Weights of a small mixture-of-experts language model, trained from scratch on English Wikipedia.
Size: vocabulary 8192, 31.7M parameters.
Experts: 40 experts in each of 11 layers, 6 picks a token.
Below are experts of layer 5 (counted from 0) of a mixture-of-experts language model. Rows are named gate (a neuron's input weights, with its number), up (a neuron's input weights, with its number), down (a neuron's output weights, with its number) and show model dimensions 0-255. Each number is 500 + 40 x the weight over its row's rms, rounded and kept within 0 to 999. Numbers have three digits each.
Before each expert's rows: "comes before" lists some tokens at least twice as common just after its tokens as in all text; "mostly gets" lists some tokens that are sent to it at least half of the time. This comes from a sample of Wikipedia text that the model never trained on. Tokens count by the router's weight.

# expert 28
comes before: " |", ":", " /", " (", "|", "°N"
mostly gets: "°N", " football", " votes", " MPC", " Votes", " Candidate"
gate0:504531489495496478476496498501506664486494500494466531498544415462447497512538416431447522523445502497530476503491481508547496491497501501553485451465532530528436516509498434502493472504523524511498461497402488314516576507470527495589500506484463504500458461569581499486365385501518462513518500436503470522568526512521429509440462487510522470500572486503502533532462502531468498514553502461398469499497480503494520490492494499475488503499483490513529501513501504502499501498547371537447499500575507438507571475497531480478513503490491506502502495526500501516539458500485500506626498486464478506527347498476503502483514510520479543499550535483485473478497488499498584492462488463486582493461469569441440503490495516502520493501519527489533418497495471500384548505497499
up0:480502478421432498501523570446507522542487546478384498501410473624501509493523513491470407460490500491491494512501492546458474513460489450483486515501530503421502520483490489511452507494474458513500494547500488478464442502549340503443503479476497503450530581498469583500500470495469514498500504501496457467519538469494499490486502487507425481495455573487500502569500522428514516415490528423419582548546435506505492523482489468502509499491471491480556494489494484489561587509501547502505461493500482546503504512593496502464449511509513497388497550517500501501405502552495476410493490576500420406547505470549500486465500529501510572496497496514521549501493468419500504559562553492505502528505553505495487475496493523472426354453451456449520485496486476438575551499517476
down0:489467541507462469509469505570497496522408459527451477530499498487508449508463565500471534509456466539594493498500502501495495454541514499494583508506585473503509492495512488439456499500535490450507518494489522569519529487391498499558491501451522500531499457499503604449513440522468484563500480491504454531536477475525640458568491505499501497503521509469494544580501592513529503541497514550649485499490496423570504542568545500541491495482496500622515488520449497521505629523506485506491497571509508483513469497488446486571463501460468493577577512548489490497508463479403501494483505462479525535500487509445508490608445481491535406472498489511517506519449480553508470386477535456576506462460495519492497496495490479506518397459500499481499517438535579553472500501539511

# expert 1
comes before: "20", "19", "1", "0", "18", "2"
mostly gets: " ", " May", "20", " April", " August", " November"
gate0:437522534546484494494519494500480487500535393473506520501500501376502515527570447451508500545545487493594467551487511470537511552537508547625486431542440363501497491505503504502501508478516452524447498516456502505535490528496469497503509494548455499698567424447457526539484502501489503502538555496463542506496485521483482488490501478483513474488424449505502499498503518504566498484504498576502491450475503499528457498472458499621506500497501488486429474503499497461496502445569494518502464505461506517510491501484499486476556472482506366436459520481499502497507534507482533518471467518426517460513488461489376467485496493522493582511421501500534500499445504492502511519492496507368515516488502498469505540456506488674513488500491503524505499506486528499425496565501505
up0:509512523533506491499495499382497504519571495507510489529494509510509466445495500514497499448531498559497519529425486501493489507507517506500555499538475533449516473474520497426484587486459498509505459474508496581518503511492502507498414513526502500506446505500500529459496645511489513501468453588515486420488442309458524500498527496555466499585484499479505500538503482501509501507500501405514412503646498488501496499453644485494531566516505448502511501498506502494531494504496489502434496512504468487535558508487455545511481498481533496472499433513551462639477499496465483428499500503501488499393553624494444559508501525501495509522491470519503499523503502518535484500601499464509490517584533500460531452499445499411496518482558488487563490506446488593508497500500498
down0:500396573501494485504498499514573477384515434555528500516417583515494478475513497497500465510390461484502496521578499493523586495497437507501597521494496507499476544505510495496515463512533509503505457482420477503508589501481546556499514497485448519516497529466447520499468503527522516541494516496488495518464501479557480489526510458508495573564352451504482476465506478483481536501482503499488488498577442499530430481510517522553512506462454500478540435551495489496509606536379550513501506469469515525498495511618450499626473475524534495553490500574507486504508590531513476543604510601480508501496429561504526474406506560486410505497501517441517505487493502434483481498504506485513491455499501505487500486501497496507506449412448477477457501482500500593526483496496573

# expert 3
comes before: ",", ".", "\n", " (", ".\n\n", ";"
mostly gets: " MPC", "°W", "′", "idae", " km", " mi"
gate0:437518507484499489492477522497427504506503475512480469464499444539530570468368466463508461501549517539500442511502537445529439528512554570502408331509495587429451497534486507401531521517485486497537569469486422494446477530473497577555470502523503460486461488455595486469479478537518473497580489514504451482504482495499527490560491536506546493497550458507528456499480539423485497492404487519490473453456525502495513482630513506460461569511526479523502493530525483516521506554520512547509498366476487539493500528510504429500469464481452481506487523506487479572522497558549564509497501483483437529499316508498508514506474517550486481515506515512520479491484413517474502485500417498502495503509501500553486418489499450534514502554471494469486498406482502500494529496491468
up0:522519469445459496499485498516506496478517496500528468506494531492500513629419423498438457457506526401494509509509537490501393505530527500571502498421504529560500499503492601496514525432419526532500519455524454544518560597492479475502496461497515564476499408504488485491438416472477477476478490411452503512460580527513494513517515503499522521497527393500543502504443539522473485586484578481482508500357504539490546500515500393526563483506508508513503495485482529507563503502378506500640522497518505539466503407486501499514529484487495511493492570566484500500607506470507479473491495573497520558492513448499502500514478492486469497502470432500551501412487504500503500473443553507510483496520572501495462475510489484519584483507509402498515464476569522472511497521519514
down0:507505495499526500496455506491460512475460534480481437465463427461547517507503535459525548512492492549477503509530540499501452495502500577497546559497473531515500493535498482518493505501445502508524516484366552447502562605452464492493530489491491518491524646511497478519540523533369527501468480477508507480503490524389504572546470496504498532520404520515529503538568477570546553505490482497480525559516463497466469491445558520480525500494500463522566420487406500456474489530441468489500502490503420557533494488494462426443443492500527524497503497496497480503601602511496442537568495525501521496509461502453488502443495513494502522487634534491497508497470446511495420500479459512488604516517511514499517503430507493475569496499509526547443528327570480511488456495490510

# expert 14
comes before: " |", " |\n", "–", ";", " ·", "O"
mostly gets: " ·", " JPL", " Cup", " MPC", " Championship", " ass"
gate3:462597493573477502549510511449537486517492515496504462540610461460443496416453524480499527513511500530524587510502522607473518500544496487503491520526486534591434494507469532515453386500545497514517509521592495583481542549485511461487499530490569530517501497437500527504418496541505473498494556520459499478491497504476525502495428512556544500494471453502499587478499521500474488499501481491476473505381554500452492571460331522491486569481490566508423477589513516489503494515477500495499500525497497499488380553490504571487503531480478497475492511500455497561526535504492510509515551550454484512434490500506551475468504377440525423500500524602563520500495571533484507500389498497515504489468482502482494454499489504549600526524484492492508545493502558500526472499543521
up3:508505503527472500380507515521478501428513545517511501500507499460498488497571544425505504522477500498494499486575500486518444507494544539529497503473421542500451503458495483504300499500543563442463431481513481502448552471507451508443432502499515526590649499522513483523500561507493515495500489552557498495422509542504532449507463500500395472504550491449500557504341505478502500500499526488413505528520498504500478500554501569502502429538480494510566570479507322500546364523542496489511538501503486492438505471459509494430561462507510501500518528488464542576567483499511482494386505489499493478493538500512583517507525499475499498514507504498493487522506535500506508511503501513533531502504469492500465525488484461510507499502500484508510572529559492517498516505487502
down3:495505562410507461499480525476524433507497497512510550465492501515432484498533498436481497455514658520526509557355606534527479483501464553479500479490503438519558498415478500500491494511500482499479560496490527500500500493442478506456512501489497490510500351518508496534486490500586519534492416541503515516530459514482504477480493451461426501424530484476525493499530500551500494494506459494527497499489584496492507549545486514442536518506487529497530603527482517528497500457512498498418496500542514504463493479434541467500579493549467504553545506534500513508503501513531478489507491553489500495494488392403500602467579496494509537492483488559516472521500501473456468534488507546446503458492479492459503497497566526655533530493510526496516505504543526459510465519672422

# expert 37
comes before: " |", " ", "–", ")", ";", ")\n"
mostly gets: " km", "°", " re", "′", " mm", "°N"
gate0:493500507482366502494552493490503494492504491530485500495499497525523444493502557498507448498510498567499586486501503508452508649589499474497486431612364418495488521503469496499481482358490515544427493460507484516554492505473509501503578512460504470503494552487503516465492518481496531556465505488500494487498610449480513508501505574510517556500513504537487481498502496482455479501501531528415520488485525500415502503488428669421472495497502537499496502480414487445511482512487445499475500493463535465512501531497503537543498493500477465534550507508502498466514496517485511510465557499465492439491505498610435542425541505346516515518460512475415413501506503519499493498564487529511512529505538500492505442478475533474502537496529444494546474500413497496557461469503496
up0:475504474458509502585500442504528505494500501494497488538492367500546506446470412543496470496609506522495509543491498455401504480498537536482500447507558404527513495527474577495511501474664528504510502466476424400668503587423445502523565521504500496524523496467506509514466519509574502491452514497499473481502504574458501483461524495511499522469508553540510462431504561504533501526500539496410525447488522489473501586506515500506474503510461517511448478500403500505510436502468467492509453513511501499523499517508503477596496476495487499415597498501485510498517494474452507513412481421518505490426376508450451498459490520453544502508515549499485514424493500501501492462495501440508478513552486501514521504501489511507501527491569510518602499446457474486452481521497498
down0:478500564489490476411495515527528498515495542435540497509482483538489488513598552483492507493510463443515434489450498498489593452541500511502521482513344568489513437488463597596481529475509499499490517430469517503509507473475580470523569485521512501576499541478532516553497508446542442493534449514509500522452484481494446498450502556450542533413482478519539510476521493508502500512465535454497426484409500509561496506562458576582502505497497501499482501483536467498491502529502494489509507500501655524503493421498503495499515573496478505435485448396476510503491517523453546527535491506497501500555510497488504469469409527431654453476523502506458518496502480492487510492500547595449499506487496404519525479506538508506416501576513496394523497528524486473530475443518498

# expert 24
comes before: " of", ",", " and", ".", " in", ".\n\n"
mostly gets: " film", "ation", "ations", " game", " album", " University"
gate3:485573529507501489404501416516565516507459513513463475492520499438527599504474601427499509576506497532500493499450473484501562486597480420519489495500524500497498499501373492432484500522491450404471447503505652481501462465512457535496502484523539500480468475527497496502498462495496506506416498524500418522441516475522510490493503534502515503499607512448449465486656500561476504474516562512503522467520597464490526517502542382483510497492478480492506462504492499499480445503492575508510500503499470427505519521534529500509494500464497507603488443520503512617499502497451473424516492501476487495491460503527496489509504500508525515499558534503535432498494498488486451494610490492459536494495542469509497497423516507538445504500569516509625517422494525477500511436518498
up3:490557476471513509479483440550513495519531492493525518572519553501403495501558500539480501501507543514497562496480513443494447492487533596490517474440468554539528493473647497500501494528475556507456596530542476499604539475504498490475487496496528597508445532489507443444388498464420505494571501483506511500570518514492355500474498509536492474493443386484466498530527517527514497501519501483398500472504442472448477512506495526492500498514550514463577502496501490486517483499551553467516435509505517544423486449495479552513499514558534520575495510515583503508530488497483504511504512490485459508501455497513474503476490506566492496489441464477508547521385464530502501505479496405566509500474441518533540451510503514545478496477369504490428484483524508468375466580465500
down3:488477499554491457516504542562490500502481466499501504518486480491497503461387494457502501512449486640500549497549502480530416502504408499573483457519518460480472472453396526500415474500489524444578499496495539623476466501504504499491476458557534542505493482511580522599507492520480505492503517574628499503588498521473510519409505479513498558455546479498518512470473516564525486492500452513670537505490479542492511528586532502576538465498453504449504500540496483541523498486502500500486469520428504491553519383510496534503489501541483498509523476529499494500502505502532495506484475494503499515517500519460591426538486403501521512481493545529505530553503531453468625573569519441445476434453498511500533508512480461500500519431492562516506480460511499525499471496496452

# expert 12
comes before: " The", " ", "==", " He", " In", " It"
mostly gets: ".\n\n", "=", ").", "==\n", " ==\n", "\"\n"
gate3:476497502492451516501466488500527441490500498457519490498521503483532493463482455548507511597505497500501480624495476502464579546492452514500386501442494555500474500497497497486478486412551457500481496493500504455502498553557491534533568500493496499520493519603490517454501476469522452536521466451514501548527516453484494500500524474528489503558652584522504496497536428501503544503500455616501497536496467468500626365515503352460547488500490492513487500538549515496502397487530494553465472452495503568501433506468541512499518513449479480424507450458498501479486499502499501495509543495491411458446500462580574507562518503475487537486503543462500561418526510475501516453501498489499500502507558465527525500575496528541452498507464526451490516505495489500468591416502600
up3:473496509522535644406502511449500458520506541509515510500478466517503508500557498505513549494489469575509518601493505500499455522486485551499499503500500440532500500499502522610557578501498470505465403553621474476493498507497464519557498504455501504520521523492383522500522553517504506442436514539462466501502500518510503543541500496511461504504553488508548465422501527470521502511448522489495512533524459500524486501507453437562595501497503477487473488483522562505511517499590502515498465527487481498487508487568501526486604496516470500500498500406487492500603471501530489601405501491473521477450496503516540503497484499460578490503492655421555507481611493526510493427515472578477403514491484521506484483504524510469468502358474521468502511540433477523539535540502493
down3:502492496462498490497503504516493476567515541490491507505522498423507477489488410432513481502481489524546480596512473437399468510493521501492419499502481567500460519541524440499532505585505440626500508500501498496534523480521554534496513519396333466486598498534496525493613504426526459509447481494498498505524532515486471460490491519505483493503575499511494544504498466498517530524512446490487524501541514497583505516450439426399600511466421500486537499500560510453466497471500536496516486513508491502452429497476439426431544441542519456452489481493552501501488494537483540521509523500509529463514508473521581497548479469502500513470600500508502550509513502605476484536582470516499513515504486492511535507606455467501412505500434486463509496504430476477501575567471445

# expert 31
comes before: " of", ",", ".", " in", " and", ".\n\n"
mostly gets: " University", " team", "ions", " government", " School", " House"
gate3:448503518468508523500481478518466520497517485565505492498484398494499519521497493517515486499503466522438504501470489462499521482502435517462479500479482401505515572466494413489506507500544409484496486454493504461447545495529498471478498481456490512496504501441495501501495558389498446451465421446462499492449488494491477485506485549484501516494564486508497507473480510491683580419509511505439482455474384472469518496511491486484501472502532503487505505441559503447467484501499589514500486442493525493512511525471454505502513502462504496508461520561491521457490490496417519501500491407467462500520484496521418442516508471451496520515484499506444470581527480495495494492506499510426633562495501500498516684557516504463493495522494514461522519486521649471500495487652483
up3:489500451494501503454500520395471371475492555521469502504488501580502530490499490508498495456499472484523493458454476515527483487498485559422385642592510502352507456526499466468476503500491499499548479512466513487657541428513485554499507524458515469437505454510488466525546510543529518466505516492479490446507539454500492480488462513503530545500513479488528510551514501505419517549500530470519548545541500501521505514401511482488475578481498508484494499497495496534477381440512498525511505530509528468537541419502460588456504496494490484494522504495394447462412464446502519500484527483492543525523513594465504543496460501507478491499470414500462502483544543506440496483471502512541488486529532443508488438499482465480495499508381555550535500567586449499528560524500513
down3:442435464523466444500452507424521580502547501509557495542532558468494492466460541490444504501500517497485560496492544462527497488491525494494585501486511504609484500450504516542492453504480414561474482465437478514478499620458548489496500476456526504500504468519615516545501641389473507499499506459503582500496499487423590418522543513489501499499496526563494451467509454502536503485524491489494502507478504502480517521564515526439506489515490508596506501521590502461477500501531557526460500500451495487518477501454497458491508523550537439477497518453457501498536533528478515627505494525523471485469606492511495525470493504526500678489477555559530456569543546524564505508505513479516517517443498484539494515530505523493550502501513480503483487358452524460507500507553505

# expert 0
comes before: "-", "|", "==", "===", "=", "The"
mostly gets: " |\n", "\n", "\n\n", ".\n\n", ".\n", ")\n"
gate3:576481499502494496501503500508486417490472480502514500498506499516496498465525491511495493515514491500458506510499460431440515499516502537499515490502479499538494506540486465482440640519560418479471554465503369506497503500541499499471615495524517498493496489558508490502500520536489437528472499486497492566492537509576485552511537512502472528487481483495516516499582446503499494473514337500590588506502536431557505492506439505587500501514538499512499491500503464515511483666585511496473443495525494491493500467496509531522435491454514508464555499513541430509542498499630500502481539488512495488535515567500497452461514516468508530491439522556503499476487515500510508492420428507472510521502338526483505578505506541524433542488472447484484330499513519493499505517481492
up3:498500519639531495439515498500514515560548488655523486484493502478470523410499497522499504523420493523498544485516517498421489496501497480547466491492512501566513511611504491525507525500515554463498430510500561497493453626470501503500487549502500495533512507517498498499514533489501406518549501502467495500397507499465520459512495461612532444499497503515505516573500508488501505500555512432456502492512436481313502514489404498450451498534481513486479430517500552428521422524504521452500488492514598491496491469499498500515484553501438454579503500517567498492544501509517517600492526511499500417520475431503576545502501501502481485429500502504532437484515486559578556470488481516530503512440544517500490515489513542532579552496500492522517582497440516533540471484493493
down3:539470473493466501549480508517490491445557504503405585510560450507405506558524498468505468534690497512492545499470502482501483517499456545506487555495507501510537487484500569514500511501502491500495499482553492518570528505550529496453489465564505487502480440430500487505505500522519489524498567512514484501434497427491500473508427425528605476498434534511461480499489440470456508564476505546468496475485449499450491502523496522537478505556526468495469504516489487488501553550481580536497496485420526459438528436488482585530503467398543471533503443508423526519536501470501500454521490489462535521559420520507348517502510498491499573503552501493524604507499608390474508471496572465500509500539498549523507520499484488547434499455498559469586461502485543497449484505539444

# expert 23
comes before: " ", " and", " which", " —", " but", " N"
mostly gets: ",", "),", ";", " |", "\",", ");"
gate0:576511498422514495540447503503496504480501517502478500499492475524485485504501496511476549486462465480499422487493458470546521515567468537492498488479524478502465496564536507501504524501501507540479458464572482441531489499528485484507471517500503631503512459440479634508500511480607460516529532506518495512552499603537480491487507473503504424489475547412496493583453438444586507500621444495566484507500408501520500503584545507506463546486509506500609499498505507486502501462513467539469474499497643478506505498521479500556430537511496438482434530595558464539500486557501514451491498496537543571500556442508557574478515574524485504490524480505514471516495473515512517501481503413492496503482435530512469445513491501614461492524420478512508504602514456549540515509593489
up0:499506603501503501474500521490501495471500530497500338502499503455506494482498425481501498487490509498495592493462551553497445498441509522508481441475493498506634355561488501511516497572487504500550492498510506494465496528506537496499540500473527503523501507495538450553452494514500461495488520489491513473500459524440535414500502463501568553493496515587498512512505496526455528511612505509344522499502472500501503494498506563524486506494499499499491582499402544497475517446500497496523509539494502502457500488500492449486517497507344498563539517490464493715504501491521513538521493480484434501534499504533500470492495503524540501509501604495539491500588530457493494500504543471496610499494502465511492562494495536518418500506494512500571494527493540509513502489505436
down0:530501487477505490584483438498499505568445545521503502531541519482506501500524503495436529495502562482520524511490503484516509468493532552585524502476501462471502514512539592520519479495500512532477523459475527501576561528505480437541498495483490504555496506448518539551424540501490501512483552446459493426523472501512465499489500497499512511506455457488356512521503595486566588437542512469500506466492504484535414548511557509503499488496510491501392557500508466536498440494435559507517428510503486408502555488450479471487493381579553400494513504472450512578503481552495515482499470513453561493489502495465444490515491502558470495551493623368516513443443431570587471456517508489519493504459499568451507470496542471498490529521458511468504517500499501512659486497501510

# expert 29
comes before: " the", " ", " a", " New", " which", " an"
mostly gets: " in", " from", " on", " at", " into", "),"
gate0:492488482503498541591508463573501551491470505499474431564583508497494474508468505516500491500499513500497486511373498509459499490498513444494514499508413509472478506502500432466504408496559479500500551503417489494479573547378522495450568528474501501435504495519556499515487494552494501508472448495500500538489475563634554452517601485410480498499362506505568546488503479519473497526491491480565567462441506507507492500442498510496472511497479494505495499408536500509557602498511499521507412471587499446507534503514504442574510500455497499369492501434430501500503504523433522502472509514570500493488548484577500499501505512493484497477497397515482484499500485532500449579536501473509477546502517459494493482474502514500444529506507491562527373408462495500500493483516482
up0:500508503416480498520495506454487502494486520454568409454587318452499575526540471481494494472433494475472541492477502471570524427500513522494504383502486498499516501426509522462501480498503507478526504426546486510517473507476501503539498458505483527500499538508477596582491500496469627483501499530582496551489531592495497495499466486581463501498560499506491529501443501459482509454509510494491486452499494489499426541491514527505502526524488450473503468517504499465496534482488466500497531495476497471522507515599363392498452520497526528556496533541523501567358486505458494471478502465409565500480542514559570435396539551533458490499499502529505512529497499506492477500489501511507543488549479606442494489433501447453515498460448504496560487502512544494517510500495448
down0:574469492617498504499495444453502462522507488476508592489408479495553508494570479487523526539445603437516498494498518610506501571480454516516503556502538506531508494504521437533489508501517500497496491362533550455578471501559463482500502439504387557446507500528515492476510493537492437508545508501567519467514543521464501517505476512467500511498526496498535462504516578505498452457495533523493413567507412554482527469504451527511523493565435556516582543517503446473562434543573525509458505509538531535534511454472529570491551489484499504486488540502495538401544442482513530466538508553509483592516494471490502627468491503499603527490509505466431497595474508489489541451520475529518464508461508463578501510524496477487506502457494509488424524482557434479502505470476542

# expert 5
comes before: " |", ".", ",", "–", "%", ")"
mostly gets: "19", "6", "9", "7", "18", "17"
gate0:465518525553548542513478503591477532417497509493502510415508404536521521498561500542545507490448467544502445505539432502406482377466509505442523473526501477501441497494531500455505535449495512508492519549566543490501451508552515466511506517511519510548589533500494478525510436502449480502499468519500511424463417458473470499509489498481583503590486534526468536404417485452434464457517541633469474483576510522507506507510470505508501575466512501497510561528571500408518491466467503446489550515508442517477490486501429509501478506460495485548469434484517469490467524511502488490494512484498495453495580569504542530464498482500423502543485497516486541474507516590467499483488443508498564499506544518484477489516502509509506512513499559524457526461630468503493467428490670
up0:512443488507491504498578513500493472505488501535530491553517456581508456487351495499516545498410451573471519591555504525501487437496488495451500466497535496463499494491489485496535573506616493510513500501385519480519438479509487493423501516428513580419568453457462504492508438541487494474506551459522507528500479449525499501502494476467480498488495545576504506513498498477514406500508504507429571472495485499499500494503498498503522503494545668501478429571465500518493500506500588477542547307442424490502475441507499507500518497498500544500507453499499509491497488500496496467449473504586546502507541490461536492512500643514503512565429377504550509521485518457470477508496524527518477498484497489493507511501497503512502518501569496536485526482444472514502502510508501
down0:544529544428509486514557554452513524505498502465559544424617493550472549615495530447428498470500499478475451504500502507455430502510490511465553419495533509504560512516485489464482503537618446481435451489512494507473663466573517496500545501489483502611516486506461502513481509542488503504489380525361492466502606478618507500437505517573564496470511504492497508477554530545494543464453554434484496517527517520459519507574504512511447472552524497568508443509501512509501501500527518475558469510571500428522494500515485499499504481499498491492431512520490565496560454551466495425491510482521444499526500510490506512536541527539510468492570555484502516497500439514504581487486527499504460520506440500433538501499503467528497495470430547509451502513570538505510487518516455